From a checkpoint of a small mixture-of-experts model trained on Wikipedia: a softmax router, a variant of SOAP for the experts.
Below are experts of layer 8 (counted from 0) of a mixture-of-experts language model. Rows are named router (the router's row for the expert), gate (a neuron's input weights, with its number), up (a neuron's input weights, with its number) and show model dimensions 0-95. Each number is 128 + 32 x the weight over its row's rms, rounded and kept within 0 to 255. Numbers have three digits each.
Before each expert's rows: a language model's description of what the expert responds to. This comes from a sample of Wikipedia text that the model never trained on.

# expert 0
Description: Sentence subjects and nouns. Pronouns and subject nouns near the start of a clause, such as it, These, energy, plus the and table pipes in prose and lists.
router:118162152144100150113173119096123086195120115101151184109145142102111151097171148146138150087132164156124195069154125069155152141068129126160215076164114111134136156111095146155135092157117153187116131166055165085148109152088118122136177151165147085091123114179146123108136157145149070161
gate0:160169103147082160153185101150083132156168092152151155073124056085140080143160193134097101107108136125147170157104133123157158180121169172075158055108106136144100134111117143138180108161086055135143180150054147113148140170105164134139138139134122127160118145127135099118173169155087106110
up0:078229140172102191129163090134075069164166104137145173082161110125097126092119086113094167121112135108161081111164076127135138243118132108169162121087121141111083133132068126113120111155122126071116163143102141137173140122110148127101152130159097133146120141168105171170129128118108153133
gate1:153106107127097112151153107143121114131061087138173099100144176079092146145116129189133164120093238146145196128141071114121108113148147158158134137173127139151101116119159167129104088157082115097136129126121099151182091130157102089091140061075155111116129139116166144198113184126179106095
up1:155081203145204190159106166076180126100101146204089143143093103143129152124121066127128106150162096090117145160151167200181145094123112134137082164119173113096122109122083091130079156165151163157138136138144116114141135095132091112144100132176085104138117162145130085140081113155182139128
gate2:115150098099101191118158133152093129139114165092148131148167155153151134080120161110094099126157146106119141125184136136082091007133131105044163093155123126192122112163126100137189090150132096110132120166093130102195164143111147149117188155161114098100089200119106095129122103143137112138
up2:089119117137045078143122161116042114127144122174161118167137125118073034120104110134116145118086139131175222130087110126127170119116094109135118087143079140152190155085108128130035109174097074083119113111135170116141123134115124142137141139158144090118109135120132136141135170124109098172
gate3:149086126074183107087125168112107084155174093114140131129158150109110080098193136160082117140144137110141056081157119127141122131101084148110123131175160130167084104095059174131151130104142159134087110146089175122114137134126109073146138152135172182145118111084142141224177111172136073155
up3:186109114138161108138123148170091105157158114120166137175117193131127094114135127159112102139054188167088126116133115060126107091098132107179144127166128066135114104128122099122109143114066181133077102181123112114106172118178119155129108056105180115163163173163178115188129095085099131110
gate4:131121167081145130115115128109132122148093146123143137181096149150108144140112143131051135159181097108131177156181086173197120190111087097162145111118131147166144159117090155141172107126139118108142164166100160074158186099098083172185186157135159127114120118195066142179124180130114087139
up4:165135128116116114175215152097132109099156131135069106139156102115096158096114125176116143156113157103099168078121131105137206142150113141167153101168172111182146118159156163079104102101091175090169140123199157085201115115087172130145164131118082129136180156193136170134111156126115116119
gate5:179144192137103120148145181126180092138090107138147106115142109119092141109171103123079118110086082170123112154130125144157144076065098050083088116092130133068084126149080097117120139167183194139154082128157159152120074157139155174117135130066125123085121084125128120140113060149162113120
up5:161122133119118084140114083124036124179153174087158156151126130083136146135133139129150177104122224105160154084060136071129117154148142162155107181170122099179154118077147168129128097139095104111162079179093096151145097124184127143098165133129130094149121167133150161152165123066137111106
gate6:167131113182153101116153119105131121127134139131143147155091184139157119083094156067137152142129121190131134118149140150166083170135095156113117153116206136120084150119138136098154176084111091117116177114116118103094110115156104149194118070120090156177201139137136102045108142071109063064
up6:134166135103052106126104108113106052123169179130149143127149124077109150128091121156103122122211108089125064117129145090068177170145110127134149167180112123117068136147153122127152088110126096165089089162097121125057134135075132115105146154146187081080146079132096168136102157101126104165
gate7:165147142154143159117149096118061131112107197078129100164154175139141096119106110177138125105162125118136180171118207131126088094099146111134182125177123115126147126070141126136165130078195117126169118196157129061123095102090132117157161109081071118116153113181121168117142146163091094185
up7:120164076126157124149070133101151122224153108132123084145119111149181148034154104121129224157101146153108103172164117160107114134152153111118133086060094108073091092172095124113113123091146152166154118082110104149093102110135122085104107081083167147127110180149106132124114146146125151109
gate8:063085136114135142132152194116167151127081168098158117107142152132084144102218168127053145155126101184117176125156101133148152112125150123226177122125097167125105102153158111138153135145135140186089088153102106156085150093121099130184114125132114070149161117169148083111125117151138089164
up8:136143116120150132061150132177158084126109082116178112124044148113125168094120178138087091140093164104129147115137108157141161200130107136166091121164066146138165077130127115110088113150083128159113148098188119227135127134105127146086195078070121118106111130100130104172141159132106099151
gate9:096196115153055116135174058138095138171104098132151092126180089078131101143101118182117139125129174157102085104133159057079172117180130122126175130186105119099125163146132185111073151131100097093142095095092129128091102174132156134145093101155074138134150116148115165127127148158090077145
up9:149160113081125110113123099105096083093192088121191145143150169069142149124134131115134105115186098135128104126077080143126080116141149130105198172149163149106123129114084122143133124087115155133210135174104136124107078113138157057089118165157104150153104109164118090217108088134144189099
gate10:181101152174109129110123118119196110118144130123169190072128098085161124139154148132096095201140101179112153137128106098128122151136134129163158124122145123147100095118170137143158175144085154111133163136068162152128102094160077141174098197107156148123133121235130145138079179098081069139
up10:110135110100106114091096112095057162162151130056125126096148110162136110138084141119095130099075147147120152148168134097057153182165153161142151119073089136116085164153120142106116120086084109094126192129126095079112056185094159158144149130092116120125166144098147166145157156210101160088
gate11:124098135173204075143114084109148148125120151123061160103116119070159112134137128138152105123119133185114203169113139133167140161072145150172137230048137144080136097137174134103127176133105110117097099161113075129144101153121094141125109064116117106177182167125162154109122112121128127114
up11:151123139188162080084158142123123174165149123102097162126105091094157080132120123139128089160162131099160109118094077118148103134068122143139128154123128147161139152120218126166122168121168154126070187125110106155155085162068168145098141075157069168152109163100124218149165150135124092158
gate12:131131145139089165196092102159122065101120150156122115094135148139078140106061140148032104121088131107155127057128146154190099147151144192073113156114105154083146119124122136106137122138114107152125080178135149087160119164101125083127178113135143108157181122145106063090149122171103130064
up12:070151079154139103176109140122130130173155115147116173126115098117170110146188150101149162180137122148111116163098155074093110087146113081101180142122136117086169189214088134160128028112111081109167174087087094143133151120129106161133152111116104116150135156100104098130094162163153159085
gate13:117121137132127117102178149082157109090098136115098139150104096132104130088208130122157136162138151126080110174151114156110180230151120150154139118127081132172171136155167096158118114148135097164067152121114043115097064099096081120054123156110142120062141116098134153126144142177154099107
up13:152174091127101160101158112174160118090141174134106083114134137085149107155158135186072130155172125137141140102111124074116141150074130153096090062116049140087164154122164086120149067136110080073131109133116083110116134132150126115117133117111137142051115122127153160104169243153112124128
gate14:159124157121154125104167135159117192146134132157173062169118143136152125081151089134097120123154198110122212131083108070107048092162135073132105146130089183136135100129159088119107143091121124146142114128128136098114091127092141120124115127172070071057150131094107169119211108145139126104
up14:143132146099160182160110115160194156128115104163098100092105169163205177165111108153132154120158113107143094161146119114085130175107170140059101121092143139091143125179120103087095130077175162098150122159157109068169134123167143145095115151163144170124115076101185093160134123074175164168
gate15:091139070118166099133115118065128146162178154118141127127160188121142122096145099092111119117108182103098074122129152064132132137122122140119134146083204153163085084138080155139141138161120135094051202149105131109100123140192120132152106177110099087125162125129074153161109164157185117194
up15:097124126132142092105185093065117187044129152102133109151120113150148130161095117171130050159073171096169095095167153097127112135130117169123119126086162113138088105128108152136128128145185124211155162153131145124120156125131096092054087176159145148115117083147164150095131156111074097173
gate16:121089144157122119143150132118129120182136104183136148109130150115090137111038190187119187209174151117108110164132105137138136155111173083136179093118150114156096120160092192111137143137178144171094161159069123152149042124097161126144136092099151144120161071133155151101122178148134109121
up16:136137186123167139136116146090146142134140126134107090114167201141101219147103121145106134119141133114176182136098169182154070209104154090146125108172146118129181114075127131135141150111186161156077087129093140149151172126116132088114173157121094071162098105080189135090131138133145172144
gate17:158079168109137126129112153142145054107154116151119084097116130110216104112140092193077145070077120095156126127173157094172096113135196071153124113085116099111123098135105127109148077098124140155145074150148064134146092089091104069152177108126089145139130081143123162124150098082116152109
up17:149118100129147144134162107126112037117128143123125150144092135095102158157106145113145116101077150162136169037167126107177143097101189110175074084130107130139102146137153094135110086141133102098116157117149109167198166123105126177173149182059029132148123125161143130113150118093133128077
gate18:173142125120144114072142147189191130124126128141089150093147098139168085115124116080095148094184123185130144115153131146119109145101184132104162126143154167077096122146113130117178141105147108167060120191106183145123073165129162051165093137122193117116119081198142153124132122109093155181
up18:147101175133152172094138191203148129133098102083134132118110180123123181123154127183077138115180117164132127087082137175144095102095141071144116080113109140123133162118148045137133095123152164171116110135105134129196124108155146120073181121146114121095058136142140081134121094125149057174
gate19:125121070150143073111147132125094098140145122116067146132145132128094179093135177103111060113150093106132147100144109165142140132139050147081179135168120119158140106126083178110184126126084126175102072161124215066098096153135137073104129086143176154084165124106074151117173121150136144126
up19:163151088107130125035080107124078099100083104152156144119112160148135118122132162077130113103148083177098165113170086187130069091129147157142147206104158146089129113084130116131188170127165128107139095127067180116156166137129118058113151154117156147106147143144110134071187145125089144138
gate20:157134163134174077186129115132142149137174123193083148128148146127148098145141155151122154134122077126134122163126147122132144096101130142060114072097124145103110118123125142101139154111119145123175150171156192155175184136107126194167144068202108098177146106241110171100115142135136155175
up20:106198115121139110166112099101144066059112153115152096190086175134095130105149136125105163124066172201107174110088044081145134135192151159149166176168124109110141148126098155133089133137101122134099073136135155117151139145154096069119103111118161102118083105141174115138171090112141162120
gate21:055077102182125093151111117079110121081168185138084129166187115115184133160110119126139152099098126160118089110154166187128091096125079144144200129155128154086150121159111117120097150138126105146150102124096230115095119108154134154174162201118126124106101110141134096164143086158143105089
up21:151088137138116143093173119118138117134114116128142187163100088134024147164143133056169083120136129139128122188160133171094173143159119117116046096147119116178147149130078129142127158167189103119164082120136112138130087148146107102065167155150148148105092092136196141159137094086142119181
gate22:175134163151121073101138114120159051105161104119073133080144137133143184135120164127127170086105119140141159166106137146131163102081082093059121112108136155115150156103078138092141098127109155125043106140160169151144210168137116148111163144173137091154156171097135149117109065144088185094
up22:176139136142140204123144083165147101084116128159103129155111093195135149158106168099153115127110144197111110122159097086171120143090112183097147166127103139099109152125083101145066100148155091122117132128087153124111139079068146134119101147061051174116196176128112137073153121131113076144

# expert 44
Description: Dates and years. Month names and year digits in dates, birth years and ranges, such as (born 1947), January 3, 1980, 23 October 2017.
router:156190219167125150130132156133141138127141124083136150114169185136159165102124137135160169069125140168079174079182118126154147117093087122168158113185129102111123123146138164136157108167069150160134141143094138080116075149112121077096133136175149110108110096198203158131159158127150142181
gate0:159134132156139145123133140145158122121116136149087189119195106209123150126122127121177152128130159147137178144112143136172161064131220158121142149130150158110094162066149120099104170113108128099139133124123153079142094074175187092139144078175143157129140111156127140126112093131131235067
up0:081136077184107133188090120114123105173175114225122104183108091122159096134122110150165137130114122163152119143113128053129101100181103165093137138088139101086160154099142107093115147142187128138136122157129115118140119133146106182153143185123164146152093153123140198076082071082106142177
gate1:154135108187146064157104097104122157149160138112164147146117137158098080123171067199135149186131127141159119103121081110102093108130106171116131144135126151136167130154082191140129196124118168154150177166134151114082158180157202185085104148167134139076174165115135182121152135159124141168
up1:108141119115096084137110115111115153139100126163194145174096009156170125078126124143152120181091132094137114175150108153109142132174110168110183112127118107138083091068114138174088070137082133115167128155138082103128079143130146156040125163122117126163135100086135110149169144175145095128
gate2:129150151154081103163139145114172135130124146127143056140088124152105085144094129130173127233131101135155121085176102125134113138119124213100132114078150062077126148138138104140132122107149090146103095103206133201210128143132128105105121125079135150090094188163124141120121143128091166152
up2:131192079165160126151169114069168187162145096097142064129146092160142087146195175143092172093131092120095150198133124144117076124134163126120132135213087171153129103195125144105141131089122178124099148159159115139139138171109116149131120119130096086094097076147112163141097143151106175113
gate3:175129134098100086124110147130103140151102188177145123119120086120107103114047136138201087089079160163111147092178061161132125102100093074102163132149138135144166114113089101115160064124095080139168152112118066140187109131163113137159094099155167143103096176138179111122097141071143132136
up3:098158196103089135106083147140153150142127092093121171136168177114015146146194155174149148085054139111088146151118153135138118180055092165155112128124104158117101081176123117109117137100183160111125116160112118167146123056132162125156145148124142104170098136128128161123130174158134108114
gate4:135180124154175141185137182131099148153139152068169129108141120131121118122184182084156082104145166133157155109086094134066123157139182175138195083116107096133155087121134098139152088164168091124142166091134137164124141100092152129179121086168127117109130075047124131118096109182081092120
up4:110170187152149103129090174154147169177129091123141060172146089148114082126087096152149126142154141129092115136116194107126095122089128132122148115141108140122074114085215137089134140164173165117130118170083201132092149132189123151132104056128095109083068106145136120134114071140082152118
gate5:160108145089175140159125108114132112112076111107079125111137129111111141137169124079167145142133151134105159158099138097167114078132132123082138165083116099109092114167124187118138165156162142129139220137087166135153151026212131070084171101127159099134158114150136142141162197104091154149
up5:148175147122138110156130125112091167106072133203135151114109204133065115145179118127117118134142097095105092097168130178136133144058128123143170145072106126053121161124102137108151099122162104147123129136137070132134124097133167139065209165172157119087134152142125115144061086069106137166
gate6:178153113171093086151149117174145146168072139143157111096149153148098107097172080147147106149120156152063150138131130145103153174177062105069146162123146112170161128082098123184122131165146098201160112070105160087127103166108149110169126139126159148173088083141158123160120174066101154126
up6:117087113095124119160143092144149164144133131154117168130122051167137151100105152093110117163199155161152097044154155112164183112091127135123134182132097151183131076133127067123157077068125145111079168105142153121166071132115104179103082123198155086119128151149173109131138115177137137138
gate7:155191157094150121093156151133176126131115167093109128104140116173152146140096091107166186174090141108106111083064184123176130135119097166125132087089102131137104136085168074146116109152104136076205154173107138159149107175141087149058149113106184071144103163091171133120134118143170125162
up7:187129094135085130100129087124108106079101110112103102144170119119103124106114206128151100103131217118092219111103110144152143123088132154149090153148085145134152104161110093115096153119146158134106129112140107112131123175128121155180136159118132108034080130110156097169029135139176092150
gate8:131058186113073145154147107144093150131122072112111180111142094116168178079110148091170139146119115154154131099108189167138090119117118097105088174175090157136082116135149128075146108131094161181155108174048127126134155105129106122161082150102162122133080133086114123140161153145107163218
up8:129133069085080121121162134086112193100086131151124091074115135124109121153113134157131128168174131149171154194128114136124121133166108069094122137140210077090145192121123111184066131144143107118088076153134118151101165085182140117145129135127156125212147142130100188132176094159149115105
gate9:158118157137095108131147132097176114108120139157077166127141127132082153173134134107071134134123131102067144101108112109134108095091136199103147137144177168168102127142085085136103156127083114129092115171130066049171194084121168095125124079166093167064146102150148147153200153162171146139
up9:177164184074147113152099126155127118113155107113104092101122089154077112107156148132113155178157114118122134167132184132183092094096099109148115127110100091093119102128092090200154076101067078119197114124112166156143131113102123152236121100170135163105100132096102117078088130156125093135
gate10:136140076108124079140100140186101167117088107148102079146157097149116166095125139068126125092118107080109147103189129119178162226106122106140155162103127102105134051139099157091144119122109095187174188125144059138177135187127125124095137083097115144148177134103146163141123122098141129170
up10:167122070129168129079107177153125103111113118111158106182132163178171182112094150094157159212173119133134138144101142058124139127168109149139148057144103077176157140153151167125100147126114133150118181111199083067106117134116198146099133124115093123086155095121118116185106125170146134133
gate11:097107200106125161100129110120102157134132075084146145135154170142157125098113114113143091095099101179114089094187110140100097134129073161077164177118095130130142061179123154080143176173106193138153103170080121088070160131140127171110099086117096139119078124148087172092129123094143143074
up11:111232119073070052150159166084100136119153086116135145156098117186147114146108150093163118121132105089147144146147094122112111080177104087094121175112135144108137163089108100123113104175109143146137117162105143119159145068120112081106145182141108116167171126155061181054137113105118132155
gate12:074126090100167054172072155155120149086128165113087130086117115137136082176114172109127123152068142168110144132111126128136157103099110107140099141218123097147157132103134162089139113098124137106100117075085201049107126162132148086165140090167147161163129063146176089131146122114096121139
up12:127056132156186058171145091142096140120123125099115155154087145151143107123142168154156070108142129163068097166140116149147164135106077090152092125146121112107165120101125097140218085130157090141125131161154162099118083157126130140192155197086168102144126179162124152110112109129101055093
gate13:117060157119110116108091181131121106165110194137073124162154160116121138203163135086133078221122158103123167120141113155165167113143143105123132135144133111146150094122132179106137145155145128125130136101058139015096145140145174173130136085118123136169137068078132123155175125141131160157
up13:126109096115143146076108189109135119121112116119157132174088141099105134091149096094146146154183126116158149161114112140105194177138071151070167142084103163138119178137105120111126129166077135148203117130104101160131061087117173150096131194147197097093163146072106088132173119168154096159
gate14:108097155083111127127122119185065133092082117124086135139141140137070131162126116091135113153134144124115122104116106126178092112053091109103142141138119107217062099114104106133095126104102078175108185080076182138126128100156133150096164118113112095162187168115059094131088133056134102123
up14:161068118112164128084159154098129181166141117127135089084120150122162143083099130175140117093131176103192071153150054191137170113141148138167095132080150067125133096101131091199158134182104112111068114127159102134151102148136163112124119080143112113140133134148149140093140149094173048159
gate15:168173155153125144093158144098126168035191162130100130088171137132126078102125080135097134099122156100133098178133116130189146107122124142177108105068150133118123152086122123111149167077170092131163131147110108175217101090141099161158075099111129158148095104086162111115122102084181113164
up15:147099126086124166143179149107150140089089125076113145147108123157200129139182106160110093104121080153157092165144151119098125151214108147155147095125168133134070084091104114135147165087047066087143122197114150100078161122140135139108125119113192136164125096167141099131124158077158100156
gate16:148094167161151148068160147156105110150110130081111174152216098155107113135142095106144160122166088127092132124074130145101175113156136162136145151121103183142082146214073138107139128121135095155108160143138170064168170102195144113159114144178153119095141107173139112134140157131132216112
up16:109194197140124125071157115207107100171153103111109113150133153084137102142141126165138137126120127127155142123171167122133084130145212150184088145098120166144177120115104062146110198109098156137144139122104106149114111144167153090206115106103130131136091117137179139116148148160047129067
gate17:126153096095090074128088122103132076073167118208137120113109148144125090102069116037141115127099138107151142060138103135128130138154135157134148129141105050121155108075116097122186114144085156161081116125089160158141114161079056127167119093049128116134134151127131130145095139079100156122
up17:115167150114133099072108139109146083158152183109109129113136117150133093135100153082140064117055151174131164109114149124149155111114136137126117185099120145099110154071044154067142109189141043139171137158116095146148138112081066127124087111132199080114093122102127107115086142088136147100
gate18:123136136200102125142116080154103132095148132087094145141102187078109137105112094139083125112100135088105087094150140091074128125139117102128115147186075142156053143110150141085149127110085189102175137140047164099080088185089155110145116205103136110137126155097108142150153175120086162126
up18:133060130113096093210121089122165136157160074137145130127087131094160117146093114116157141126103166127162129075069168177132189124122086181153154172137074131080085115116092121043152107080157191081130128125126176128099092094104117111131089188120153137112131114134150133110150158077126117136
gate19:138158121182116122146106167156100120137150133134158154092178109097139169128147175129076118172135158116104109161144111159081082118175113087047168146122144168184195134133167124142152175141087160181071100114080123099115105147094122134090101110122147121134148167139096084171207132138134145206
up19:109087126115135139109103086083072163127088211121169100110133133125128105166168132115082149117159134083166167108096107126075115095136129125123182074081084107123149129174078133113174097142126089145163157142100139111080087091173125102160127157185126156088169101101085122055182147129092084118
gate20:135139167132150122086144162151134138129171135106099154132101130162244143108193143086140142138097103106108148123111164185069128077077081102139202131133110151174107143125078167109115124140137151169079166119067146093063160116125102123091117153178183130126132079169118140128159103134151102134
up20:124150199112129171157123022140181091122085122098118110140109127133099073089096081146144119083145152153146147145176124101177126093145102173135091121103099132067137053139126107186119113137149186098130097148066111117103095159125107115132165130126173111143143102102063134093162098145114181129
gate21:110129150147163180126208087145143110149125124133191182112117160189168153128068138108115140088159121141131179125064145087153124167101130126150099104151176145122068107147158126113055125109139125185133114133157069117146095081141103123117220161139095160047127101151151148149116113124132117145
up21:112142194123141184084168108125138155133174090118119175086147136130112128054157124167115131126196128137158086085110174136091145154145138134149143068119123189115080143143103079159149097165150086159097132187145113172155086107095098129032120118136172111064114124119128109132119165087150087113
gate22:107072127106185095161095078109132067157065121095139099110107086120049098143143062140076151113177135117166117190091144125148110178127110106090128080183104134139134151122127127115118104154178143167063124117117153099150137181143101159105135087073164141123107106102101132126104144089056126109
up22:121191137124133129132102062138199191065087101123134128160155098116134178200119160044086136145120145117126096145152128077174057177145128107124078151087133114141097150178106088095118157141136113092120126122194082099088094145162095111182091113113149150124108147104117101119138107097122117118

# expert 25
Description: Table separators, ages. Pipes, semicolons and colons between numbers in stats tables, plus birth-age markers such as (age, (born, (aged, and coordinates.
router:169128205144141173127115164080117039140100139084150128127179186165132171126127106174077197089131170145104132052166129131145134132110152112142144105171115131108146128106169134162127122162075181163162118144100157090127090183134145131095152142161166135113169109174195149107164146118117118140
gate0:092200124160095105146117141070168136087173105100142123140168139115195172142142133164115101143118056080141133166144167124076141118146104083155158112167157207164078139118105173151177096161096103101116154161133175120145103121104097094134108119125177086156160097133145120133143146190058104137
up0:150079111179108110207141130142112172155119058104115108067129137130160128146200144092126100096132124192183112141118089081157106131115132156117088163091146072132139130127140074106114167108121093147118099116116084119114158137156110064113174140089059127149091132103071143092175073110148135171
gate1:098111227094100100109194126147088093114133113159126073079215133133148112163122163127103102105085126112149155132126149114071159163067119157140157105137077125174142116112110163126123138153130136206179141125163085130107090159112108167112174139134115133189112093126125120073194116125118146095
up1:116058101104206142156071141115142120126146098151159127115084172173158135169074161153106162120163161196104143173091072150117144168109107109143138099099106149174122131093139124057094123103132127089139133117159195099147128155115116059120122164178185139173148118129068139125113153089154112098
gate2:113085063116093113045079133141092127130130137086070089108101093145073159138111120127141115139171165197145107135172140136175049124141149090144178157143110074098084113148072150111130161076132138128109111126133080146149151091122086122069057133114100144142109150105095098113149167099100156114
up2:202096104195135139120146173145115174116099152145211142131061116131087125123153111133168123131119109067072150121090068131112169131122168139094110092078142127140187102083128118131070135111132152122128102156100157076140128097168148098147140113150120050097154108108109180149082132165078161101
gate3:134119111052090118130162129134122073184138134154098130147144109084201125155103150082183116174092165186097134174138147158142167131198119160132115138106137144077132127140134163210099166189138177132095161133134183127110153131117198067127169145157101150142084167106150131127124149119121090126
up3:071151164135138208111123182137169117149177152106157146148114128078115177093139121162057137195107142090134103111167137150141080116151143072116180120160111091179164145176091134100154129121157130135143160156063109097130111160157096164093134131126132126138123120123157129191077142149163218138
gate4:166092168169121174108176139032124130164105097157171173092093089187125147140118112106118134117102128126125153162080109142118096070161148120073124098096152152128156119082132114141096094165094145093137092129214111095124137170113170083098163147148140135150137144173143130087088148176171114067
up4:136138162116157102157169185120172120111138189102163156136088152112118139078204129148143154135103155055119112106114111089125165158107152129110159108129133108186159117091173095148115096032127106145130155153100169145150131113169147087204116120130075126101184119098054136125130087170093123107
gate5:158157087163190170093108141100114057151148085119155127151104175126140070086140164146132153119109137146130131137133074083082119136133170161137045117110142120118085152087119173113079093150155161098168123124168164121188156102065091099121211093144124134152087130128132122099107072113162117093
up5:143087139155158136103089143136169137127129111110104151142127143146159125110131167121123177142105153133135130140136105100035149103198150131123141163071134151093127193120125106102146083195093070146151074133081157081182082063161176110109105087164084123169105160115118101120159074116129155063
gate6:111093160045118184162140144115174193146221140098112120119155137173177148067073153174112120153148144183094097203157095103119146120113139146154144118079115167136112153179115161103116165132154087100151157132126121129084104164157075143141106138128167153071116164178130136120139116146159130126
up6:099152140170143100130085101096102131124117059085095164108097086153113098133097130142117159166111088148153081140177143147108170091127124118087153107116129150094138120106139128134154183133134175131183074106092150137041196059208171134173151147129093126141108154095118124131073083101098162155
gate7:150155161123074130171106164119183098150164133143116155158111147086090147143165140145085134104173064112086109163144153159145159091123042119151103100143127101145104098133159078185085114115136170131094038213177136149117167144113125138111158162133128125131150177133138159150125162102117194162
up7:113107105088169152124118127159120121099126101115130131112112062096111117100102124149134154127100135150154118133170171130088163184107135118132169156122137155131115087174189140148171126157163185133126153130129151141125137145122167138150111093193152158217091057057101167149181139219060100105
gate8:168140137097126117160133193118101105086111057123158107188139098123184098096151130123142158209111175150123110151086137090061123138139141179102143147098090122125137120169138113148143200161143106124085078129144128170120171170170108080125165071114131176147069108144088110078123126106130083161
up8:143174104115125126118133094099170225160080149159140105100112171035126128152142151155132076138143140180184153120160070137117092134106078098112100180125089113163157135115060104123128144128170200136133151104113142143079157081136117110163131136153114108140115155159094077150155063136117142164
gate9:149149119156165166156145154166120101135210133108167139123125179117133101150147151117070136175133157113088141148148086096078118132137111164116098136134128076143161105069122160168112144108119171120117091165120118177128058080091190113168081125070140141071153198148133144126121071138124049120
up9:136156146105123112155095097089161098072110146106121061099158067137131117075123115138122092119159077167149181112158168130121134094134120140128191124113170211129100156162139079129130098156096092184151092098107098137156168184113095108096169125187126105134157139142066132155164176167132173081
gate10:130163104103131115095080146126142120050145130129139161139121149152104077099133151113128083107105066094122137152135136161110100088147146124112197125140100176185151093136119248119169159081092129136149159116159087147147160146149154113166116131130060151199125083152123153094091103161188114114
up10:115113142163107086132183145045135141119131149150124117112156135135144153191104146119157094131109088105090199112095168110148106140132060154167103143101149124145121148179102060133157133172134116119139117100161135163127134092149221107090103149143179129111129184111163093195112149112067169072
gate11:129122057124146116132108144102166152089116184110135188121133170156087126137053081105180070110098108145128114108101142099146160094165136159089121169142151120160088130102156136126101165141065183115146122128045090149115082118161149120062152183162171137093150113111079150115122113149113164185
up11:141146158146125107169138110230066123100110040072144149195126126151095119091173150170096122177105143121106118132130111123084052139107137088157132112154113128146099130118121132077177117119118128127138115182145150101082139159154124132157105105137069146120121141126047121166158063147138152180
gate12:064164134158098116126135220149100116100087113127123104164136109061139139138065116113134114134132093110106128182150140133144094201159167147102040119088168142136157157120048110133116122140173139116108133112140035113117157146076080106126106110122142150097180076134125115079127119160114131126
up12:144156121152122185133096077078107120100166109131110140143087103133100153108160214105127096098130132112152158074133171144065133085106165157179139192143113122176130099165170224180121113136128129142098133150141142085127105163143194203117146115131162132105133130119054110144161150144156132136
gate13:173117160156142124081147170108125166096175129101160154092152141165162104121187135203152132147166140166144162104094144097103167140100161135113168156104116169105074167185093119106149141141153084103111100122167163090074082089076054106118173107150144133146163146135164168119106130090112057112
up13:104121107120118094034143135115144178079072158113197101079135182134176147097092109138100131150172075118125111173144119123117085079097112087098138167148127150129070129122143096116116148106122088136167163087103144127143192075115200141136086121128101130164160140161178080112163153137167095108
gate14:067157128185092111077148071146132138084143111146143113130088112199173172166142111160164102096157144100159129130161170121135185103112085134076204089122143116160123140127091170116091109108080146135108172137144129157099133155130150180032148085134104136122168156119103113139164147177117176109
up14:130130130110118138185174130155132104117087151140130128157140097173178109127135126179182096118112077096161162156115131149183123134144070108131081143139125121120141129127145057191135090115070198111044185109099096106135088133121038100141105141156085105136164082119093109107159104132156175110
gate15:147180141126093162129113167090116116088192144055156093161181183161159100107092158150109118111098140123126171172084111126062119109073180118155103136093098114126163140122102109094068136127089079177096164145133073118177113147180055089117074132126137115110102115097181127121131147144141129114
up15:113119163155110102123144158149147147130073092170082130080155132140097100095139149097121140072156120094107121102100075104119135065106135188099088127116182144121066206134096107171169171153042109103141159148150093152137209144118152121147061108158095127162142140098178126170122108110104124123
gate16:157146138130105175162061083141138126127182116118177101088085087127105140109116110104109129155152090139121092064145163170108094101105196205110102102095138108127163075114129104190138115101107172089061151148141144125173171166131173114130159076131174058095094155088130121104106121112154125117
up16:125110068154186159120092172136136176139118134081105135087162124101133148097118124141096122133144079181123110144090087155102087104153166159199100131124122124151211079123108157153133113170228135120136072140134141122133169173110135128165126114115098139127138201119159048135121145061121111149
gate17:062111095125071113037133131095197081136060115141119095139187157114135163151171125158090111112112074114097128125158132129158164134142166126131062183171159154152099142152123162105113162114107142121191129104072103155182133159130136137135126135075125101131158138184167183133134095108101153098
up17:130150075110103137194168170056153104161086141148107084138075103112170163148171181149097131120138082164091133121134120160142091108145137132166103135163146132113094141226159173177089085138142162122117143119077115152145145077094088149128194127125148114087169137118104194110105142110151136170
gate18:171133112109101064163109149141088092149099167130164116148171132101117184130083110103148085111164133156103115125111127102092074058122171111163097119071120144116099132138148089175142069051184140116158186120123146129136199172093086122114120129105186120135085112086090123122125105134081146184
up18:057164074152079132097099170088143164077175161094097115097097147108127142184098124105168143121138085118155110130164079105133126159081072136147115169156156108083106137109049074138151158143128158095106103110150073114161142119067156158133129049123120082148146121146134136131075168119142091119
gate19:122105132195094127127133167121118114153139076107177122121127100172101151143122117109132145113099120159092102112104087166158050077121097117115174157164133103211143135070109120153154126105156180207115076120047174165120128145134136182096162166164112090111112131161130099195099143137120153155
up19:115135191062179177158135101100143167079149169175061185089170137120106134094087141105120110129179159113133126109160108103142140125112144213116109079125099110082126096101108089126108149097107174111125083092124120129099137123206163096097153157175175097150138144140161139129152074143100119175
gate20:121143205184157109093082158154107128102126133079128132181123106085071126160108095106099081179113170121166142140099111184187091123130142092123093103150106119101136109081139113137137057193118150122090149128074144103131109177146145174146118175147190148097112177148153184116144122084124169098
up20:086138156118120092198128145134091114043119163154120174138148086103112169107135164091123083148149137112116059101162165107067125118110150164116139165100162088110150154113109110190156173137094153099140157151116123119102119090141197144081070175135191144132085144089158092108194152126158128138
gate21:094083113152050175125073139166153174112162114145123128123143140142192089118169138121066150140208165114142166145160129089126128143150165140116131114128142130171103081191153091167169175160150151140137135201148114156139153164094107113057120106126115100090158084151150125208118100139125138150
up21:106082120172127110050147096120092114124108187110102125165154153150119132126150170123092123156139144125073101157105098137137109143139168094183122137132164103128152152093163178066076128086056135156171124091071080092152123152140112095121122175115157150107184148172089086165159169176139094180
gate22:134154130131108173133124109107163152134162122139110094128127148089091123165096131102104122103128156107156143179128109107130116175195074099104108096118117159136146076144178089108114125104127157117133121095111148138073091233109090096144128120134144148105111085034077196088082056082105167109
up22:204120149102133125123149142115105119166131159142103108157179129179109121110204088067200081129140145142155160097103125107115141108138115126121115098096151086191148105123112130138083201144099119118148143072143122101098136121062106125095166084183136121064075065088127085124164109162103099124